config.yaml
num_hidden_layers: 8
hidden_size: 384
n_experts: 64
experts_per_token: 2
d_expert: 496
d_shared_expert: 0
hidden_act: "swiglu"
moe_layers: [2, 3, 4, 5, 6, 7]
router_score: "softmax"
normalize_top_k: false
routed_scale: 12.6
balance_loss: 0.000842
balance_bias: true
init_std_router: 0.00728
lr_router: 0.000304
num_attention_heads: 12
num_key_value_heads: 3
head_dim: 32
vocab_size: 27588
norm: "rmsnorm"
norm_place: "pre"
norm_eps: 1e-05
positions: "rope"
rope_theta: 13600.0
rope_fraction: 0.75
qk_norm: false
attn_scale: 0.177
tie_word_embeddings: false
parallel_block: false
init: "uniform"
init_std_qkv: 0.0372
init_std_o: 0.0093
init_std_up: 0.0372
init_std_down: 0.0057
optimizer: "muon_variant"
learning_rate: 0.00929
lr_mult_o: 1.5
lr_mult_up: 1.03
lr_mult_down: 3.0
beta1: 0.9
lr_head: 0.0129
max_grad_norm: 0.5
warmup_steps: 200
schedule: "wsd"
decay_fraction: 0.843
decay_shape: "linear"
final_lr_fraction: 0.05
batch_tokens: 262144
max_seq_len: 512
doc_mask: true
train_tokens: 1798000000
max_steps: 6859
dataset: "wikipedia_en"
Below are experts of layer 4 (counted from 0) of a mixture-of-experts language model. Rows are named router (the router's row for the expert), gate (a neuron's input weights, with its number), up (a neuron's input weights, with its number), down (a neuron's output weights, with its number) and show model dimensions 256-383. Each number is 500 + 25 x the weight over its row's rms, rounded and kept within 0 to 999. Numbers have three digits each.
After each expert's rows: "mostly gets" lists some tokens that are sent to it at least half of the time. This comes from a sample of Wikipedia text that the model never trained on.

# expert 33
router:504459498483506474551529459495474492490556502473519512522512532522510476548483467512461468457551506471465493525513465520480502551475514497469489488512513510448530521524525497476491472489515507508481495471470499475537561482488542480494532487481466533498537527492479503550558501501504511515503517527520509500525469519520488495524527482466482510570491486469471449516524519502461496524547
gate0:564474506462501525516507476495491497503497551464503474556484510502497533569509500489498499527509506490497496515501484499522489478482493474528507462492488496503539518446500481481502505511500501432481494569537521512501472540494500472517543495477510515511503515510501477496494502511477519520504539533516493488536543484504473499488481441471521462476509461503487500475481483472495497481464
up0:495506559582516486474466485486506501478479498476481542520512547541513464510511461495466512518531528505500489512443480468523505461462502502446553522439469513493492467513478477455531506511492453498485476522486484509497462523562496561524488518501519500507491492512484495541463536480463524493491479485484509510509491536504515506517511535543495506463526481513478505487495527504498479523479
down0:505446487480490493509535496467503548529497472490510536552499520486479499490504466530467520486497507491509575538513489530484471457494496466524487471505503514528471482541517478498532499479526474526495482543478495498487538472520544533483509507510525520518484501547445527517545495547533496461506508487450473504535503481501512498477496542503535550468479486533472517485464505478488505505540
mostly gets: " households", " census", " median", "sq", " Census", "%"

# expert 60
router:537498549504527525540544471485488524488486503497526476515544495493497468479486507512483523517513481483502488509525475495477505512517498517464503488508509517519506502550518505516475479486482421523481512488504466537499540508497511523517534514536468512540511480474460483510542498504499534497471544511495528483456483488462470508535542509509463463523530466480454478528497494527508517523563
gate0:486446534526471531486514485470486516518483477551471476495455483461508482513503474531513487449502525533493460499480489518477458518488493507494495455467499495533438540491498526508502501488530539511475472518514523546498495494527502488468457495515451483527467539528471523489503486515513487534523486466513472493444507472552521522494468538501494501517488510510472522476520474487462527478507
up0:485494533475529488518426479557505507489535467533488494448514512508500536516475503518508514520467453468516536523470484490506525464514504500540556555500485498512528494481511507514520503507486498497466509528517491499516463514544515463506480511536454469540515506496479506473487487513498535490451504522502535476491534512530485508512528479486512475508488455498531485494522510481473475501478
down0:411516487457503471524542479511517466549540500461522510492522522527484471526482463499523501501507503482525521477488486523485521553506497497537507530508513506507476548515498493547446492457510480478500512502502501507489490488502494508540508529478499541507460496507489464476508496486500503493528492498467453479508492500503473520462496495481497483486481501491516513486480490483495472495518
mostly gets: " (#", " (°", " ·", " (−", " Kitt", "_"

# expert 12
router:491518498527505545496556478473501467539460499473489481474486499472509498518511501484496529514537472525525473538507472492481514502520482473498504511524468492541492494471499530472505507502518478517511501493542512540459470498513556522498466536510459523535504459486480503506433522480459466542531494510505526511500522494525483501530488545544518523533481540517545525448519505488467472552511
gate0:501470494488504559502504469481527493492466524519486488471492491547474459473505494513533470466455512533461464494493463461487505485477508480513491488467487533446497520500477465500505513485493498464525439477505508490471507536539469500476489454502469520545543470503465511525457500493510499499545485509465477514479485492479535510487518505494481496449531512506499520438449514516536479495489
up0:471488498467491484540473512480474533515475454512505540511567495531501510504520496479536469523479550513505511495494481541506473477495501489486476481491544516517457483490473501516503443517470500541454510480523511507514503492503500541515472495511474486485523514521472507464514473493516505432500475484509490529511473481511454480532462455503513479507495472497474513546521497501504503504503
down0:576482494513458527473485504485542500447515518504511456487493478499468496511471480497506498513466546506439552491496510518517491489475546508472522506486444520552554513488498489507435464527551498487524466463514473497453517464518487464504520448508489534485475509506476460502505508520531485539529510477471534472531522545477520498479507450519524517513485508522461507490549495498498514490500
mostly gets: " make", " took", " get", " won", " gave", " making"

# expert 13
router:496449481500487546493500526463478481513457477474501504480456500500460508474499469479543524506477505536495496514474501517477486486479499469481486537506502511531485507490539492492512468476481477535514514527533519464480490523554522512473492488468463477568474507489495490481453514467476461527531535500488534504467470503541518456504508535546514478512480563469518492496511499478463455534461
gate0:507509468497461488502436508510545489520462490467473522450486498516502480473499476550440522497460524480531498530495524532522511470557505502469521539501491493518495523476483523473508484491459498466520473460493520482498496498492484473499527477485514462472435513476472524511481505474528462508495481515526529514507545487515502552497497498491492529487488542496475515510494513518503484484493
up0:528467507517531525465556488482471500508517465506529514507512555448521520510520516476546486510533502530480519467513506506444513510497476499500490467498514528438452495492513506527470452520526553486489477553477480497471512510518517509488518518500509505529506485555507473508512537520493464502551521480460488516472491481504481503507498500501552501543527480502527485507508500523459547525557
down0:514494480481439505493532497520473522509490460521455543532450467481495517483520545503486456472514451492503512471478505452519528526532487505485513482482483529456492497524545434498507491496490549496506503510516516473460505518532464487489483490503539512515520502487468492480508523471551498519460511525497504509473553488481488471460511536470546488509478521505534494494509504522472498479481
mostly gets: " due", " took", " announced", " began", " held", " made"

# expert 57
router:533477511549527480546482485480529527455512473490509513474536472446497452485539540514465500541494472440471510494501455510476518517501514528467494475484471478500457471496522484468505482516476486529498532479491501476505520491509460510474486491507491528470519487496504510529522472489492476474491570513473508489479506471499482470497512525542479471512546517479505506487522502505551496455542
gate0:485494476452523523444514495493503488524509526513505484466488509489487486514521534491474489495522498525470493489501526524472502533455478494457474491523518518477503515474525489499521504482546473478519503510513490506470525491508497458542489509537496480511522511510491552536470506512497542494476540497480488510486524474506480527550500487537493519545514525503508403447506489496504477499478
up0:507478484521445508488464499490562501510559455506467463559505488482512507512515503546513504464496509513498492478542483451513486476478511494505522505496530517478506498466453491523494492519479514529469540495486499460507486483530540492499528510474501507526522482566491482473506499494526472514492516503521487552480498497496508460471489505529493509471476507484490526493523523508475516494549
down0:474461488527490474482488527498535512527473501506527487478528513492480476517513524522524478507539459485486504476464508476504489510461527513512490492493541511458536518518531508522574471462519497491465528508482475456518500495477502483434480456503548511486494502546536514489509492492517492516490468486505503470471519467525522502520511477431507491484466486493541504437543483438524503514480
mostly gets: "Gls", " Pld", " FW", " Goals", " GF", " GK"

# expert 35
router:499501489535516479491538486485530521489481503544518507500519512485485482492543511493518494479508533509495529500505490463513505490488505505511491529539515530483478506484483521468448533511511515469507453502486495480510492527500519523522525527510567518488485558531467451483505500480512511516540487472495554500488538486459517523492515466499520516503492496520491491493533487511487497482537
gate0:523473480520485501504476455536489519511492524521544490482523477502470496527534490517478499494466501501508516523558510471500493518457508488552467454485449505406533478531543541473472528507516458485497435500512473515495495532442532489454475487481477479495477518536488458447509512503504470509481518496478470500486519519502509512486485473563482529482429471539495527491507507505512557491495
up0:481507484489502505520529518493501499482482522488508487521494478493484490509477530491511485499514488506505564470534512483529578527476494485468493508502469495487537515480494545536491481478507483522525468466508487551489554513499483490472508499511507471507511513516485492450509489487496433524488533536488498555495551536490525519549481506522536495541502511510525525510531481511507540499513
down0:491492499502507465464486448511523494493500478487551505481501482487504514496516483482475508475462498494497463460499494494467515513506455505477505483482507555473525482493503479471494484468509530506489530549538495515461472517571529520450496515479513537507497514524496495465488521445490495512514537519514540486441500493505480528489487561474479483483472496498542497474480509471547460532474
mostly gets: "ić", "ović", "sson", "sky", "ová", " Williams"

# expert 46
router:472533506508548483478495484482494527473547477523447512463501455508520526538507482529520495515470508499506552486444511515490540532510513522509515503532489450488519491443481519504515467474511529520531511519536480517486513461493522484457481492470517503501520563543503450503474486475511464538507465499528464481501546485527542493496523481498501489494533499517530459525498533466475500542506
gate0:480467520485538511469515521459509518489505490487461486484528491508505505506478527536526508484503505468501481522528505481482492509470509497487469494492518487520498493502509531516489505517529505468504521468504515531455505523503547483474507492506546520563526535479514534525479514467528473478517495495485452512470515484514521495499512496504538509548511523476499516511466518502514451473507
up0:510506531481469511486482503494480517548483517513489481509502497492520485538518500493477519556513486513532509498495515507507532467510472565516521513509495509467532543499508496517539490487522565515522485493489505473549520497529502502505501517502465509477464466568487472517528447509436534566499505472517519512548459556444488514505456482503549489484512486486482516517559456521491517494491
down0:417484534488470523494511506481505512519466517461455512486503526476447531509506513489453505496503538508491521539485480519531503549460512544550514469480521490474513482547491514493473487542523474491471519537491501462550485491536513512460471481486456526486509501521503482468453493517513518526466501521464508483507555506483522495496469464518556497506509516543494529524530506511497484494491
mostly gets: " ==", " ===", "==", " ====", "===", ".\""

# expert 31
router:479506541473520463485459526472495504456534466530503522468479508504505549528462480528511496527544479476532549463461513539450531477495481500519484462473461468507519542532499478517535487459462531540479502460459507473517526500512501473483470472496490487466483519501550492505494538523535492505463464493496489457502492507541473482469493540517485516523509487547529471512486528527487516544563
gate0:519453471511548497548490482488553495524470484523487476563523533504466508492502515522491485524457477520507486481493488525461534531480524482556499487451482469501526473470485485507523502479530478502529506532543523510516497518506512495520470457483531527508495504509490534498465520504519485498526526532509516454471468437501501491496496501522469441508500468499479488534479509477501488470522
up0:486530468490503491477493461490503523470529532516534508500506527505550485535457480472515491528527461499470513482514505488510494488527530461504529548454487528532582482531522516532493491503490509482463521485512440482487477504493445481433540470524479533500521512517481451498513506508503478483472493547475523545480545492494488508512484520504536540472509549489528520525514474541521507497492
down0:510489461535477461516505505485487508519457487477488482503426493512516512506519535515501472484491544511477461487478485462494492517515529469509522473443460521484478509477520522526485520492538506519515505542480468509519512456504513458540535537459536519558518510490517470503460522493501500480462496508539501489531487548556502543493482469521524528541516517505470497490495505492515494485485
mostly gets: ".\"", "\".", "\").", "'.", "%.", ")."

# expert 18
router:497485477530495505526498493474475527498476525485514492511518522479516514476512511467468497459491539517453491500523536493553465483515492547496479486489490514536485460454467535490428507524507501465464480478485513491479502517488481480503542501481555559507487547506491504512503511508528509537545505485513503505499515497447513541498526477509523509469513492498473515531489489542519523489472
gate0:507505516538531479505533480473521509525524513519502450461508510489478514485493533507483507508471555479468532512513492463484472524415506502472542488487510548513507528467451522534521470496507470526541508488510522533514534502538508534487505528477495516487482511511513492522487513520543521523491540506528544523475536500534459495526497521437519483518488491513528466474495494539511490453454
up0:517459498512487495482483491490524547522511522496537534508545487499506492503510516502451485482476497514555504512516501482502508513481467511504544499529490498526475489506493500506509518538527524533546472511528501497529505468478502484491521498521466433521505518480453491527474491482501479491534519522464480537438522460512468456494510517505529518521508501541486500474501540483531506497477
down0:470508510471512509532504489478473521529508542440515429575509501476504534525492483484479432469478564464515456482456523481527506508485539475479486525485511527490519507506502505530461488536522480527514471504482489493540529519481515555471511494462459501525506469477445501521503521475499469515498532515547463504477517475554498487496506468467525467501513480500501542518538477470517499472521
mostly gets: "š", "ș", "ñ", "ón", " Luis", "ç"

# expert 8
router:501527459507472501503513540505499486521502494517490530549529467499483501529502476497485520490470536517520508520504482520487491500490468521498497491509531487489489514504488531541426487547524491462524509517514475495537447492470544471517530500518501481463534478493508549476532494499480494555503482469518487512522524482492518513523537529496527504490516471493542501477513478540530516519486
gate0:503473527469463507505499489535516486498488487427500513517489490519501496480468533481511485461523526518515501513450491529521544484526514509526469515498485476467510527498539490490503496487465497553497488510473499529549491508510499488473483546520458533484538438536537505491503544534568482497512487477510542506514496475519477486513496471478466547463502538471487477502523473543490472496492
up0:492479465477549487487508513513502522453489505496505505522497498521484570492467532487505512482519477527511480518522494484523516477523524483516500482519480474488555502476506531466495507480505528432490509503521494504485446452488465499479513523523494500513458479509480477460502492513559513505503493490534488515596520516466503527506521488474526520505494489482475491489541492479462510493526
down0:473512492513502458501496445516477481491444477490476501534487549477531523520500488499546528523564542506480498497512469539525505506476541507493504509475515489479522445508491470538478492474509487482515433479451528495535511511482444499504511542458478496513486473523549517490469478513500521564499545472538494483531525530472558455494512534522504493478480522483461489507486478466495470529513
mostly gets: "Al", " al", " Al", "pro", "El", "qual"

# expert 42
router:504494511468484467514464535507484491478476518525473537504520503526445482551490505496536489508484507506514527491511523522524471488532498525491485514473456504528526448494513507480456488473502500462503500486511490461504480528538520508492511519469495505509514532540513484467491474514521465519487509499514491525490500543494505480494510492472513488466527480482470502515511459523497496470483
gate0:507545513497491521498521485482577501492496532461519470472491465504529517523529508496474528466428501538461517524521523516515516486512528542484558486498503506507504491523533485511507485527532503494487456513511544519489499474468450476515494480505520519542503497469501515557492518493492480517465526509515508496479486541512493514528489522500511491484485508442523472471486514494492498481450
up0:496501532486504517499469476479519512507511510509536480476477512493473491516476506498468483493510459482470472517529518490506516459504473533511556530478540502496478479520459505493496489494481489487501501513487562531513502504519458545537528495497475507469496491502524470524538475466504486552479490479498485526494535516505459510444484510495516462500525514471470452507488515490479495497477
down0:459498482522497512513498530484478547470511496519532479518543476507525473480480532545493493481468506474505518504515478513491555450498511494453530495474484516478476480501530462452453493543528496539472472464493507497518491502525510514499517498520492518489536535476515514474469558536505522477479506515500474495512527505493507478454437535545490477479542506487498474505485504471488480505480
mostly gets: "ν", "achute", "λ", "υ", "ZE", "ς"